config.toml
num_hidden_layers = 12
hidden_size = 512
n_experts = 96
experts_per_token = 6
d_expert = 96
d_shared_expert = 0
hidden_act = "squared_leaky_relu"
moe_layers = [1, 2, 3, 4, 5, 6, 7, 8, 9, 10, 11]
router_score = "sigmoid"
normalize_top_k = false
routed_scale = 0.333
balance_loss = 0.00202
balance_bias = true
router_cosine_scale = 10.0
init_std_router = 0.0371
lr_router = 0.000296
vocab_size = 32000
norm = "rmsnorm"
norm_eps = 1e-06
tie_word_embeddings = false
optimizer = "adam_atan2"
learning_rate = 0.000619
beta1 = 0.9
beta2 = 0.95
batch_tokens = [65536, 131072, 262144]
max_seq_len = 768
train_tokens = 575900000
max_steps = 4113
dataset = "wikipedia_en"
Below are experts of layer 5 (counted from 0) of a mixture-of-experts language model. Rows are named router (the router's row for the expert), up (a neuron's input weights, with its number), down (a neuron's output weights, with its number) and show model dimensions 256-383. Each number is 500 + 40 x the weight over its row's rms, rounded and kept within 0 to 999. Numbers have three digits each.
Before each expert's rows: a language model's description of what the expert responds to. This comes from a sample of Wikipedia text that the model never trained on.

# expert 31
French articles and particles (de, l', et, des), pieces of degree-minute coordinates, and short word pieces inside parentheses, such as aged.
router:577532525453518474516520482515554542484508455430555382501534540482512514499508546513503524453482508503492489562503490482546485495545402526495564480493544487487559490515480469488421528496455469476501492516467514442473492466512528500460506511443554528497433561457538446478468524520500440477505553430481476481501427432485510569461469496461502485536473477399518558481514513537514487515515
up0:497466484475517477488497543464524474526501455458569500491422525505513497558472480481476498482500501522428507543533564516526539539506456522490454489494504470543548521541511432519528490445525499514500521523518524493566498569481513499454457465574479468474427450515538506552487519441465480519579487464454537545551541504475515518543493532482493506465519540546506488481483497522494472474545
down0:510542492529475489487450488525520537483527454497514569559503514522445478487484456546450562567540460470452555515511539461561577526505495470530493550562457436489448489519498506484452456456518532478500526526474479489535520556423509441482519491459500490478493540550568505510624550462454428552514535524475557486517522487461521507526529509558434533499509509523494520511580489482523504498482
up1:532508471480527479490476477544487533548528503466473418474532530527505535474561551482576479529482490516537429535558606500485443489580432443508475494538541443416522482510483458467493509511521485441438509502557509480422489504528458574491497507486488507451444507474496481479503509480509478446497522498565526573473509422455533523434514527479468422491481523483534555488445535500557459499575
down1:460423473525403541575512507551618514602491573495518416511507557551577511492481480434549475541532513443517521477490555496518445460485572525590523490565506465524460528513477515558454509488502528471450482566513503548455518447439497546484500532458486502445552517470520543508513474505465504523477488459522536486515525506541503476441496467553540502450489493544572478504509543475502497500484
up2:432459477440494485507478489471505465587563442499526461484543559503477509455533499472483495485476493514457535506548438550520464489529470497456502479542519514507464452521528522438480493482545541529444440525493491465413500453503534523516469454435440466496489538439508510472391476436470510496510527456468450468483485465460545496560501503512521498388431449503521468539501501518518450534540
down2:513416461496478533480426463530537516538529443521527562505484504547486522391467496456467458458527543436461471490467563595506532574540589533458541471491490565548434489538514561486450416489514517499440537556539506434484529572524460534550475492486554497466482465463551460497442473483490443498464474464475528486526533559454528471549507538501450406493463524507516527488526517495508480473553
up3:486503438467473539497457481519478492496557465470504481487491443509561531484465521538505508464469552499493433515549424453596447511554466559489573422457537520529526479457569525517463439532535485465540569467462496483517546565565434560490447478479465489514448454552432430549419441496510452509469483490477508442498497524522494510527563526502536495528559482464583512481479467532525442492499
down3:522471428523492519462444467519481488523496498509477520503505478463581504572497492495481566521474496458460511426510504463532463491503507451470513472474467541552487553572506522482499467479472483476528464484503481445529487590440567480581506446490471460464482515466568364510471434523530461492522414530480522514482488518557528496483543480465565474555480475502513491538541456495537511506430
up4:571483434527550439534498530505535443522530538577485485498456491501488488476467532449519438483484466431503545505530526502497557455507484525555527567496544492496498487480453499526458460483541602436535489554557512395539500510468443521532443479462561483449453438509539536530480558515461458540538520457504484466563464426427472444487502469475550398484475477448546505527477538568518594487545
down4:500429456495463587515495528558553501583464467545539534564455488561585510439479512529485499485541532469498472465411553513424509575537558518497458551505541477543561561441519564577531448515505506508500506521538439512511497458530469551531485481454484505495496411534506556469420497512537443493496493520476486487486500495443452444478507471535450457435533512516505506489473519641437587503515
up5:497502518502442492503482452549478430514513463445493437537469507480502512433536477496518547445471462523474437440463468516478457553491493501426480467505471506544520523537474490545516451526461462564442512531549501459530517525478546571532477483552480464495526456465527583507538519490540491508460431523453521525579490523519522463512499459508503488534506539483480500490528477516463456527502
down5:517529485520515487523499503558446430497534495503550469499486511370499489487530516489498496465538441532399526502454535509525479516472513499527499469499521532485540522499499544513505460521430547525547505496543519569451521488541527454538535472490481482515497500446498476564476462464498541552493503596509528530557462486421490453524552636522527418490503429535380482564434556503506509539444
up6:512467532509507535551503574457519468455530508470508436516493480537474477437514462425479409522436468452445434510506440504493496485499557500450476479537582483524506570523588464469477432515485466521425514433568532437504540541471518475469465538440502554543505515442434442570578472470549466549476500461544471503496582472445469567490471584440514472537465450479487474492510507497511548437526
down6:501448484431579493472512441527466532503475472466554467478462437514452541492542546530485455439458571446505491540477480512485697523475495502462458475470562476541511473449430474500474483507480489532529482496545529517539434502502458497466466523460543571543490523486502476596560513501530525518525543468507516503455555512410461465490502498534503557522460492491476487536559445570525471448471
up7:457484584508525527504446500521557542570520492479524491459493509509538493516531486396524505506521531484540501512482446451518374553480508577516424529489529550585544437490461589515529477513472459474398494498531512465542491445513568534523440475520522520538485510526536500501482466447576465537463477505550507472546527583468501485474489485489539500523441519486517478432511523557479475479526
down7:424484501523483458490554492486499531490519381520495528520500512463491500484543405428563483479510478489478525436470532506464471579485485533537440511504524514525564503569416521518538516514537492549508517517494470470524524435457562478491444539482467494538541475513511484481464461554486518523523378498535430540494492482529476482498566505497503549603509522540552472460512488507429506464516
up8:452488449497588516475521467464533534533527520452511488466556381427488494498542475537496523494521583485467524472456440441505545513494512560371501522505449537496520489472489544487484497538398409499547475574568415445560524517563481611511550466464456491574494521497540481510442527613496456523511494521519524519559502501605428501470496494484550429435484537475464561499468595469508473524479
down8:515520497581512505548465533456433526477542450543445567528488541490441494511447483498473493558552525485486493472543516481492488543470500464500513544568497505535465483516436488447532486516450442489491513491416500480490438493484468504592435563507504524561504453460446528499503458510634522602591479490492529534507449462498454537530428500538514449505532488526510480550500498476459542527466
up9:529465432484494483502510433512489589505435489560491460578518537548462481526517537401435476484442515480459509460438479594490488523540464532526488515523529478550493502532500605516456486518425588499534480560481550485473504437501535464544535529495534482448483438456473465534543548508520496536443476491513449486470457509451541521462447515457496554486499521487481513525506577450563532425498
down9:474530454452506470415538440548514498461543431489541475482458521472523459558466472502513540497453514488523503487493426545501574567499571507519584472467546510511449440526478486531499459495463444525484543560491534515478524553540524530517504509536479500449513514449465527574529546520484525517513442516498415428589517510444468506501521475527542535532440458473501466464520490604550493440504
up10:446512512440482417492539439518515500453534503539510518492410453535435579533557572494489574523457478555470441502446513477534458564517460446466537479437544456470531485470520551492520528490448513484502500495513484493532499491558544540506470495572486472499533510487558505495493423497496529511491501435522541430450575548504527492513548524489524520517458529458630468420501470486496498508495
down10:496523499494547448493464518503487499487482505395495567497507437488545500534431474555625500521499522417533494434447469452507496535479530466541519527499433472458461478507547470451474539514506537480501532441511397533507530524540542490505464474562459437533463542506498507471477545454486502504510551506532479532588528520544463466483490523443539457513529520546463441563503466508495460564429
up11:576546464440465572474559413551434527457556475445504546505491524572530531576531532471530574486436510471477496493479480525500500452556578507463501493521510601485465481579486512488495507478555519539499498503461531443555500493550456496519451537502431491562448561427529518481463520533581449530542509540542508544542501457478499473501479549482485499497516481468460511559473492549529480536509
down11:468527404544496498548450497446418496515500537517515504510463488503453473575518463464489507494485501464552507502573461494452484472464554427490493529528469522561476505504476488464454581536501487487552494442501563482423514528521547470544484597491454475544466511502485510558546510512511454461490475495459533471507430520518560527525534473479491525503513464557555453520458447493440487475415
up12:435490488483504453511497551470495470529505578476486412495532518459460516429532472567526511420525425534469509473517472508453472509499563453568516487507514497421484499553501488495524592506466514440484485497508512545516505544567499552486504518549501530508528504481470469451501468476490496506455514482506542509459431428595470477477537477455493503469498461512494515490530476548434484508472
down12:538476499476460585538476538571471520499517534554501504538500503475484507485476526512409526502477529439480546485494432476444487455554582525504582478460471454448485468572519500554406470491435461503505549481505529444508518541486448497485487531506552491486515444470529516450465462467484446561508459481531559466565479531493537503540467479509461488497558464541429482503498510477580454545502
up13:478496478514496440545479433485472483556520450445475468463511505481551409477575474558550517492502563445485526452492530514641484509509551483453591522515476500577567506461481490508483500476484502436508511529548566577523453481514560532471509485561549492481472521542468496499526480481547476514522476550470490518534438461470573477471485510564528516527469533542521472517458518511424615554591
down13:504503531555492547473531565416445527434482500485530535470549467532498569491481533535547455489499467495479519445508536548510477389532535487511556539565468508461513561481527506599501501572483465500533420479470440536483505515480473571472462554471532556494482511434515571514462505497512538552472497444511517566472484550559464523478474517449555523485471465465510477548537539489446513492526
up14:558460513510466556434519533583507476518481512397460494542504489533535458495493494470458541500559498524507515520517509526483484601410445405467536510436458557503477529521499504542490507473486536447463445465516448508467530443487515461515484519493454565492386531448481482575484509508524483490553473568537525503494379516506546567499533452535445490512501468486469584565559523423506477515515
down14:476486517444514517427458507481492525478550517429489516528525508442592440491462533455468513540510461501481491538499453553543540449453514428461548566506523492518486523441453476442509583561476556515490538473492553473479546436497525489490529428464434466535474467503510462493508482462518552529484527495472532472524483538548448481513512511524425584521547508477528507383492552487509496516479
up15:489458614448570494407527532481444542544492539432501489502428532495487509561531537454488470540480578502444446497482479524550514521512499499427532532491514562452489435502516448492517510477451518507556522492540470420453401488501430538441525464462587515456459437622464455517511409455489488528481499469519515469463550491528529488496507510505467571499529497460544498440484486459470453485593
down15:526524547517527515401501540475478501521431505489487514512491535457514465534459522434497540511507489488497542509499540546561543569488513447443470556570528531431481500555476539473460415547554492460401508493567505462481462449475558457482504493557496492476470511556441387509492470507467465502525483533482452435611538506596464479507508467480548499529528489552508478483522539411550472497492
up16:486475582475512522608476529489524527475424460462531482525529470508516438555505468496474470442460501515535461469482424548508588549498520518438565508514460472561524502506487517475475433493490472565466463499541536469575419516530484568530437480517515491530522519542511516567485429537496506487642432553481497506513506405523537398479471470475501474553499566425531533448586520477527489543538
down16:542505504516532511491572556449507562454553527499508454522503541508578532499506524506517550583527558513535488560437501480540460539474584496471516473494549476522445407507548483486504511567533464539544513494499410517448492536487489492527460458552422510521459536489540485405515496488526485438476514523491420451558497506461520446441503534446491465506456483502453469510470541482453461501564
up17:510583475518484569512458525567499426502541501432514558497492432498497511444604479529500458518440535558487459509537410529532454558487494494477505422435529511464507508487489536556471466521535541506454520499535538443509500468489515502536493463485527567507484547500506513485558457519518438468447538563568465498484574468439512484475508525482530519540439511518547450568550469463456449500561
down17:538537478486581441484488562447445435514534493531502526478474562406533402482481496474490494488450563463463525546566484587527546486514487566508482466555503518420544530485533459488443496473509564452424567468467531528482462419465528486523526554498491509490516458500434495477458464491544513499549489465495514489490471462527487480451579494540548550561471451470497558492461459518532529522450
up18:586527478551531520541522558514473523469500477521488530571435507454499437481558509536503490532464542533507410476531519444538530523512485457518504416489512442544531531501458523477529577497559531584494443473535582495487578540523470471491486580481462548496486531451443475557564530566530560467487497482569498518544541479442469530499645541447478524534543442524441486509337513488490542481488
down18:537469441514415535489460520519506458552459523567495567537443467486484508501522473478519422476516507464502461505511550471509511478500465471449503545422464540500503571571531534485547499446499514462473445487517506433503514555544525422467467490494567570534498505499511539518522485479504469526553488507494501463479550488474574433584555553499527426528448516485490422472623491459517485523500
up19:506522492481446513486467466518538468452477539518439501563585504477495428513492455496480504513604447476479549482549541479527463538481447438446520540554464510523501484537476471507500442498498473478470530511481470532450494474484461488500470513452481541453461497507469441519495518546473483515493508511522525553544444488478505552479505497555438566509537466452493532551554492462501442431541
down19:444465519416527518501507484471455501440492626465512495488512446463570488470471527524469501499484516474502490508439500499551487476557552519554539492509507454426512515503471549472510549494432463568471538494454521433457462529509464538461499522416477457519533476480471490431488491512486593436519556443473455490465456584442494428533491452457541491486568469519527475496487494522524495488511
up20:491435590441505463459468588500559573549485493516544446555465528493530474445533567500559513465503524559513399550532487527552436599457501456478492459450480450537485498562519571488496429549442542474445470485534485487516471400531561482532503418500506590509462492492515482470519498451533474527519501498500462506511505505502467456465487410531443506501468485486540542557624497477490446517560
down20:454479487410489512463542477440505442495451466450499472422499541508555560441500520470487468469408482478479470425412492499492562485453434507508406429478501495458516481570518465504555487486487552522502492512515545472481487531510583524424546465487479448502496520521536512475421564484521526503489447505526495485536464488506545556471544498568485460509521450470541543565453505507499496533473
up21:539508481486504496521485500470515469450438495463543569522509557426417472495486495491457498483510515541447545533485626469547560543533481490491538522497510482515565462533477502526494502533519504488491550519558515477522576505472469517456470436543555534501456430544523484532495510431440490549522521432502503454511520463517444485556529541489429468449526497496441447462497487510505551500536
down21:516410495477469541429517410551500504456553476512475473501480510456440474511495526534469505434529496424490496471495534421515511519477551431517462600498486439425470485535461597475447558511494467464478560565469486464511426543446496488521485553449521509495527536582516424435499506530490424531483477505604502515465449560473546519551429478547527541510468508477551480503577516484525527481427
up22:566553544430454528455470447475537451522471517518534502528479487469467564458482532480575503541530491534457459542505464560500561500530505426477588550493523465507511476513513506451478487489492453492476568511493516512502496457494508545530533470506437403464509448480547537452448422530506499480489535526493442512464532524471464510513485563478518516548493560438541541493556551453546514527480
down22:582501456498491490547507461473510479504490510509571474497460500509529509486422507555522523544509466551514587480482527538493544537447447450465497573463535503569499504492569485476495531469536535466488516545530441492468442538595434481504474566516404548570485469497502486511503542499517478470562398548495511435586449510489457510460530497535522507589489455543432448499550549471493468514513
up23:619560435439432512500503456555502533487570557548503473458545518526533511549461472556521487531523497479568516550502497560577509523522509509483493466502475492491526506576492499506548469527451492538536529542509539453633495503518461469512479549480464506484493428504525479491501576511433450509510505464542535503537477481498492503521488522508503484502479493491456453564420528543546496506494
down23:474435452490513422513519511473439572523510501490417477498481434498473486492568519475470549482524547450594480500440482452516484512465448552427520532451478517464504563494491446463541456566513527534437538484546497502451517459584509567524524545451476551510577597518485503464545487513479512518408548489440546546469439500537534408387498548479516543475525542433486478460477473528530556497523
up24:434506432495518567477469455489484511561483518457468445512469526532526531477464510562446561463515545529483444479519524501547464547480501507459512462473392580568473469481480447471456503502493527484504501525519480560545449526465511501495466465492492482506499504513542503517433481518529490540558456475508481472537489532446581507478495494537478540488491537494489489489525495518492479457443
down24:501535533452555449523503460531503501547547485535536451538421533457571532501492529532478510546471520505458553547480487513557466456496552504502505472502459535471498447513505479458481433566516458522490549483511528521510523530539461545572505547477516522496548526467475490528457460503533483570543434487507484490520558477454550517597499594524477475411546427536566481477507495498500488537537
up25:475429522501486519471503552476480530497536432440520462475481482505444517527518551530414570547482576497498501542552580501468492521532586472546491488474556516447536530515478446552529442508475576509468530528509537493522510527532483550490578529469494573485443501463461562556442472528475568506433521551565525506515504395479524582538585495483535511508539496479454473505572570547505557512492
down25:556488460475513526512547496516569595523489467520494504452477482528503449539500503474466532521531487442470499505531562472515605536483584505475456521504423484561571487555471509516495411529515533495503479491505463527450521532545486477544511524437427495485533595541544516528451550512539527602506447544495508376516510480521489516516511412559490460506444454551505506469529548489441515422478
up26:474430483479514452454512529474526503466446479443575456544568480533408522514551457514551506570540515465542537446441561473526460542525513495468544418471541461499520559470508533514499493537526516472448524445472515509565440406531481522522532449505503522454476550453459462456471512448495507488432450460463498464431574529545511509463478515514490501479484516536494508480499437474498531475495
down26:556440507511502417518441535446420467527489467554557471535524486389518565520586480464540582479471532522527524466452474482525432504500474490460559474482469536464577561497489489491510439504487536503547503517580508468437500465502571505521503434486463477472459499495536542504542553462540474507546506455465540514591467519471574507519506572536492547544532530518481537570469466504550478501522
up27:488424479543539547547482564431480463446548453437474452511430493586485542511478496544418440501523542544473523468495449452464512506468460504547431450549539482466518547478539535481486519512535462511441527456493392513485521546507502535527464466401573447503551567419522409453512517537433452494459537430537478476511454425491460464493477593534515529528475510420478516483468504508528465486565
down27:501506490540517565577418441543545576513433443484433526485478455570501490469487498521526439499511537479492527432478467537436606482477501516469486532477535517522483543523450509529536458444458493561449535472455486541488457573451473473570495476484584537515618492503537461518476516538553481453432488526495541357504517474480389508528488513505475457505549478490452518460573480523483474492509
up28:520475472530538556512515502559411472549451427582548502504514449429511557487559518525504563523505592512470477549478485457517476538517539486522508415558553530547558522536483518547471442464573480566585515539487505510513478496447459489482440507505467508540460505581510523451516466512472524519446523519538502492474550487485560609494515561460461542528444510475424479493499542502496534479478
down28:497530549440540491518586479504526503525525557506484500613547481436540485522448472519546509526528459413522506558433521507524511538474537491548516501562452454458546427525531510497437486553466508427501500497429496494535467509488406465516475509510434537525553427493489520487514419475535489504521447510512497568499552479445508500587518442523462488486516529501506517492537463438473472479399
up29:550465473475431560522522518514554483534472485449539474553448529465525543460546521453482515549429525580536442489444476558502480539490499520500451565458531427507445464453539504498517524475493568577546526558532510498567524479578578519521479508512553508521483567528517590404493485487474480529535534457487521515518565398500487495561454528491444517530396488456617495479489546486552475559484
down29:491590511463528466484500514498521511544569436420532458452503493439555553520446507543516425481512541526535484503531504527527598538482485572514497515572487474582520480488546492552476528475548528474499526531449541442493460492524526478466563460505484473531483419457537476485498487491474477518527508482519509574503526486501517442438509482476488521518479478464552485530460502565444456481548
up30:507489514476421522561407487554506494486571551478476489511551447490537549509500393540428454561484537505483527450570564511481533565510549517569572571512537435480566539520457438522526565446536492428501551524506541519513490552519539526460501527478460532483518489487520544493522505566495483523507527582494510471440482511514531471508466484469543493551439500489492561485503510533469561504542
down30:523430534438472408471522426481514456516410513436400511442527462593563551487434475509474468500516512504502507495499513443415533474511496551548477553510506446454528521450485458479549477487542536578514459484466450475489486497547508542510495471478521543452513450504506516429486563505471448443536508479495503470567441496582415501494460399536477535463499511531480468433481563457499458480513
up31:423510514456541527480549480516434382484472524532506468522560498515551497514514545486610430534492532517592513521564428422530506489566419486484465504414508466454480525448530471520482466494492561528491503550559390519548638473516475425468458497473529493499496482551482451542518533510534520386436481456517503541475472514476549492495459509576500431523452521424490540569549546509517590477491
down31:531542547425516495431519566444448505502546532542463533509537529507484532450527501509474520507459529495499476473478537518497516462469426470515457508568513519484556505490522446510448438558546491510548486454498489496508479462531487412561518475456488503551468448523528521474514530460501473526512501475532486464521508433500486460471490464424525457430492484442432562551478467513558568471516
up32:490551468557466515373435535498526514493448563484488539504595475457539485504457487447457501559613491496416540530541505484562448473579551431479512522544454478494556466452587455506579489517507484483534524493519510480578467458511511548494482498485490481481526427518538505514504425472534467515496536400541470508405506532542542462463472517474579510450507461505459514504423493469505454441514
down32:519459473499376483452523461500501542498428469458514517482471471491409553529472497522473451479533464403522527415437502503495512487512510523489490503509428484476522526483510506524546491485509452546497501580493542487465561487506495547479540494583544508462531434535496515519544504479488422479553506506435450498506480528480568512485467409516539534440493515540427524517549545559504521492436
up33:576508492525485498438519543509531602503584476475529504509537486577558457497510488437537479527567409494554440575575523464562450468572464490518530549533439450451460507503540455488550520454468538537570479525480542527514499514425451440517458518469475500498470505495446510507533524509465457484499588467551531440480515476448488555512512502512451490553508529467495497545486472497556441513505
down33:474488474476543535571494451501485497531519528506470449459510490579490519497511508474427435487549468543588556542509568504432455502455460441498487508486476488475481526462547508529480498484529518498468529494658472533541447456551500508501513499478529490402589512491558507464530429496546480507506530581484454534506526470493510440473458495539490509469486512515516431479523424486526573567516
up34:488474448454478519464496480475511537504540500534584535472545540539542438487505443581465510525547546477446543420506504513570584478525470581541503496600568531563590492508525553504482499455518490516529501569514514485521477524469513547494426490448537470536497464470571463504563527403457508465567507483490480489520442509610444535453537466534516476497426500472503489513467515430536532481454
down34:475522494500525512480566411416494549496528405590408550485453454586476473501572480521459433518487475490507522468501461505464528509437564495469534434510552440447517442514563500503483439509515544563532476464502455518509485512509456549487469509497482503386427461530471511550548501526525500505460454472462486578573513414483454481511532516477476468505542440534497507411542550496480484483536
up35:520471611424532515512537518490471513505540523482531543495476561553516515559532539462538510514519554468493455564502532471563493465535482543470467483461551618607495505481468486431414494473429431500565534500511538439495502487541472551454501477495543451470511493511494492521492504473514513484530554469488487507564492530530489445549475572500501514535551443451549481467495475496495423478457
down35:499577465485503466507480473467509535491481510496539482478500555500422480503451477485509565536450504555513543579451483455592525490449552448481451568455607505556576499548493436427503488546538513474502463524461460480447439571558527470496532617467430485578565513540474497522522501536574476511596439469475489475555469508510452495504546546517534501553538471485537454503453553481488452514509
up36:509463456470469488492454554538515484488480513524497490486512474457465467534577485477556514518470481525501530534518510502515512503538438539463512471510444502504464527483598539588441510472337503558477485428491508488516538547505484539473540530454450436473545451528579465545456602505529548481508530520433482520491457488449506502466519504465548485516424475534503479506546504548474480554488
down36:484454491438533542473516545539507422534447505485477523439501468521446508517544563433553446471534510499589430552452462503501426535545422471538439490518510521457523501448528501503543517508442514538537415409483463555436558505494476574511451463466511505455549502534480545493442451507460455523516482537501408521534497494477522466516519529454468518530413539510449473508500514470482459487556
up37:520511526476507440447505423484509441489518482485471476542540526569549493453505486540582543476500417476532498521547506504567413517527578504528539458458428537497494490450539466506502417496424490451403460438486459419444478533570471614574488511488516545493526544479494437545449509538486507463427556481473546609538471553501505480537493455516517507546533503481442598585538551469493513506467
down37:526513487440502484468448438497436509547538528492521493491482474463563398556511485511481530514487461486459563538523535522415480504472510450425464406505448565466515436508619506504484453464474519562451453475516502535500511562540515497446554488466470566535451500391535423515515460493531502581543496502552542518563502511505514450536577527466506527421490574478461441489534511478461513567497
up38:449543497507475496522590516554569553444531483548536479441440518469585433516469540494513511455438564493447443471492441475546485525528492500471600493500498466591562445487517503460516550507471451452503498470490548511416530494400560450471531528475460472455471501507545575494518455469531479468517480467503458489581410520554482518505501420500479484497498463471495475552441495501506499502525
down38:534548479534573480476514566608558422491556475495473511537500443412556487474491473564452583525520530525479492437461401583561517541509456470450486447575549483514460502496574525500450489435493461539534475515530493544516558540517568547539502481533458453503513529539524458502439523466535465561541468523481436471479489456497452511497458554490481423515525480521494470539514467475554523492511
up39:556532572445454497471505475591486493476489403476513533543506527512487423548472459548481485502472556483434448471502464433584486516512496493510557462486447600511510484547470504503418538457448452534582540455455454430552455454473488511509529454418593424537511466476447512515385502484535469546540570536460495371528467498586494519468466481489522567484480536481519570482430545517450467480552
down39:434542490482568522481507466478476531421478477517531534556509530589519474467490525440502471552486527534453522481536510487553527498515558414418479478538503514536551440550479420479474532471495470513516454569486493488510480502474516580572478446503491511517480520529483435484458483575487481446492463463526516505555460554526415440473524520478435460518497496518560484505444564486528471488511
up40:497493466490527546488520562506450493519467474564507527437507439436487545520486545582507505402526477554456564516518477515429443530540521461451519504503507480447583494445555480451521551552497568479510499533538475473494395528483477495487504461472498524486524553521446553573472514469523463523504504476533514427485469543388570454498477476535500492471497497521451511484464522530480489517581
down40:472462519398486512469513497500490495541545447512529455496494486465484562448530556559449575476505501479493566519468548535462526463577488469521528438442516508492500543464508514515392479573511509509480497506606512485585489513512532473500501425492544522560542535490498539538476482495479508513605498518471529408532505562496540502583500486482496485461494500509501509516509482492503477532468
up41:551491573500447472480525540515541562494457548449530439481522523483464538489506456529551454521543526501511479514493498497521421480507502405507481490471518517525506554478538521524486417543516556499521441606416514466517488518473491520553492468447426541534453449461424467480585485496557516483501401502504554575524508448427506441469486539491504475562544492430530415452503498527492440448546
down41:525460388505417501497508511441459470517533449584502554512503428483527522536501471567460540558442526482535489470472543419579558469455508505446479558491419487448534454527515483534505525524457432468484492494528476506565449488560454512474487549472542570531553524486507493483494475482477515521464492526400490558498466524474594442436557582517485494482463539554489546563542479494526481502475
up42:501509471520506477575511448514513406489468520564567525610507506578475586447511468524489545573525449495501465537483464529555423502499483448512460528493553500551436526498592543470460510417467418516517538559533484555441549516534542527491570522516521467511460588480590475479546443564467520456456521482491481480546571553491459565457463449484523495511463547450560440533546451468528493518439
down42:489553498458525512584511458463443523550489507453463538505486464528570575495531501523447555509551540475507529465425494496497530476466513488454471433530464508458550472493523465478469481445531424479461496515505448480526603585639420524488526524577411502470560580486490592593447509467440519557506468507489528462538516485488531454486488525522498581475482493496461537504468547445494517461477
up43:450536540509533533519493507606506538567543517451460473484495489553449511540552466500544461506553521434497516528531512475565478489452468525478551532524521547555515535492538538517465456476442509488448469515507527473478525532439499481521466529503518487461507465465567479590502434454461490509486505388498422405507510574511486527584449544541489500531480492477547557505522502531451486550576
down43:479532511487518478548467499508560562477474541412484533416458485520384508409527475537514505507572460486534484535453539474560528463570498547475415501484525511532544514535538504476507438467510481457514508518416581526470510478469499516498550512419470490513555418487592512480548517483479510504535549516521451411509487468536500414455532580414474490487543472497484506406533532547455466490494
up44:504443439460491497490500479519519493586527546530493450564542521472512499492635466549436487512483465554558535525529502450546462479463481488445523414488454465582597444542530524483436464512529507495524444569523457533512577443411517544515479532490431576471477474562452451498533576454541468546513465507444556529557431517475519469441536510541547549497522506537518476547490495479462517472586
down44:527488498447463527449484512450463501524498614520505546575528495447526462484493508560352510507475434481499524543455467561400499472535506519492504488473476406531483463425585534479466489566516483528471493432480527461451492467525530476491522478468479486444470541448476491506487456436482507512501537444501457457522497538416416489505457475514523542532481497509543453456450545483443559530526
up45:625442463517465514512583483490523498458508480505485472528477465473500420519539536469525532458515500450473496428501458476569528514486436496451512514538567420536468459545547538537444543426470573563569468469488456478473510499531473530442537502504482497534525475434509413464426499483551447458484537474506474456516571470560539488505491515481497472458445458448496509547544539487457524447518
down45:525517447557520498601473492487595476416579496516530515481404520609558487538436477558570507504481503532526469422521424563547563503479444497442554460521495443554552498428500509562530482453506465535533490532457488463514501549464486505477550455520546428536549523524496491561550506499461519576571510507451533389507540497445473509484539497533455480431537484536573478458572497505463536479476
up46:498527459402622458568472452512510548531441559463571490485523488504501493438515527520489485494468514466453491538438481462526526523565436540425460497531503536531479472387595509472488502569484527486480583569525534515538511523558441503510537552445509493459551477493439510465477510494514450499413512431596493456455571440466497537443503536427498500461482579518496493455491461502418438440480
down46:474452460478541517465531388525464522488468543559418494457476556509478450518516491493560485555530522486474485461525565491465519504476468498519489481545488505446510490497496485473526426414502505441450468533534489451501511522489476536592466523477520503495521468452449449478513494561533450476526468510490501499451483504562485515498478501532509514425539499532481534517524455472480476481492
up47:523407555502529417476454562549522489479469461532471451506561545463490509443507470574525575543455534521448481447488473532487534476533460477465498476447553517544494496490507519515511558507505488521471470456450563450551480403550508509531469559521470490534490573434405456571436511501575516463473530513487471490446554461499450475442468453502519477501499541451530474487465476532488566578557
down47:511476445522515484474539465480449451477479481514456472505446492551546485544556430509471559456493512516507583483540510469511499548389568485491537532478516460454557492469623457547539526505494488502566480442506517533499487505452501500506491521475485553466478463557530500564571443529455489507480449511535552490473474495446483557532508497532449503437573494565487472522494506479515425518515
up48:515472513490427522482502515461491559492521466412445458486484499535529542545496513478511497566531485512500473475497517507479414547536428476501462615466546530492483533474460531530447472465481525479382505466500556505491486433496480444425543450495504516470436552429524519444556504508514520510475528579543506479467510428513507551531580527506511504583531459543482477553575494397489546537485
down48:510529483490517550465544521500502548505474536500515558505487430502560456476510482491463551506514494456496458492475524555467527503414524400469487547545441529550553520485504475508509563442547532536474532498568481505517573537541483558527484425457459461468501556479534519530499545565495441599466482577461527413534529502585478629519525434576451493455503469521456518510530575483490584469491
up49:490457587485532508513441557487529536509491455495497445554510485526533534554462469499551522438467517503531466483528401513510509567485527481396522514535488520549550500561519478506489479526468498516537452490555485476547505511536441563565479529488531561449501487582491502511517553470440496504548462519476530425524491439540510416501542546485477443523482532458547513500545475490499441534463
down49:587470512438494538494502519521525492491505513461512452466517514526587494533449534497481515519466530482496538560394501487537446539467529587499454437510483529512521493488525453484492487519531489505539501573480461513549483476547498451515458487525426497506475547480531460478512520511527518503519488519556469453541501523508567464415488497467517488553467461449472527540458563532585464515477
up50:527536572462572527520509460462473498477463539473476487508487465514473486485543500455516556473448465444460489495448435532498536497511537430502466441546475481482524426513442541506485498477474526518483485470492522431519540544489494582456454541466504544616484542596485506508504542555515508476535463509546482504543516422506485575565521537411543476528497531485501526513518561575545519513461
down50:496492467512502531510465422562493547411516484495510478585510571570559531470533499514482571496526482550434495504556471529454515515467509465432476485513508489574440546564523589484500458461469510466434503492438505479396503567475466528596480532530546542567499517488477492469561452571543442421562504459517488536496558495517393497584430476540520542551470467520499550490463499536575526482471
up51:498624544520495483530467524471455490483465489562467501471477475473549488505556459529528468528524481494489503552534558509523497420495417506499560547456480510578447476477497497489492492503585495485504521512463491488473592510514549465471477500444476546577467491508487468512459560497451437599568494557512450586505455522561513492516466555507525545490512485422463444482478520537531539487578
down51:558544485496434461509530545444492512440438586524488454481554544538499519547441484544506428455507537413470450542544492485560521476457478447595465534474489463508528544507559475512466490487488522493529519501437522403509530656452520450522453490488505507531487511446533503427563504479446504530457508519452478553493566481464491521478490513453562508604385512524473544524485560487536480459458
up52:501533490505550475414512547536501464507497417467569531593516499507480507515583478516476514528516502517503514540487458514495506530483452468450493469566507573477509525469542448535487563465493552506465457488505488498573508549539493450512524521572377460477468531499408481511526444478543477521499488543550598495501570469491544466421557501443529530526559522560491491506438497489570505533539
down52:530490513563489558533515525500455512512449433513437503532474534486589451471505516488461491485473454445463473492499475585497466560480398492510479482525486566457484531455492491520531496443517452429459492464452523465511459529546483473599515518499490540528433534457479546554489533487508532534513467458515511529465525511524461524492497544540469504484460489449460517494474477539519459562504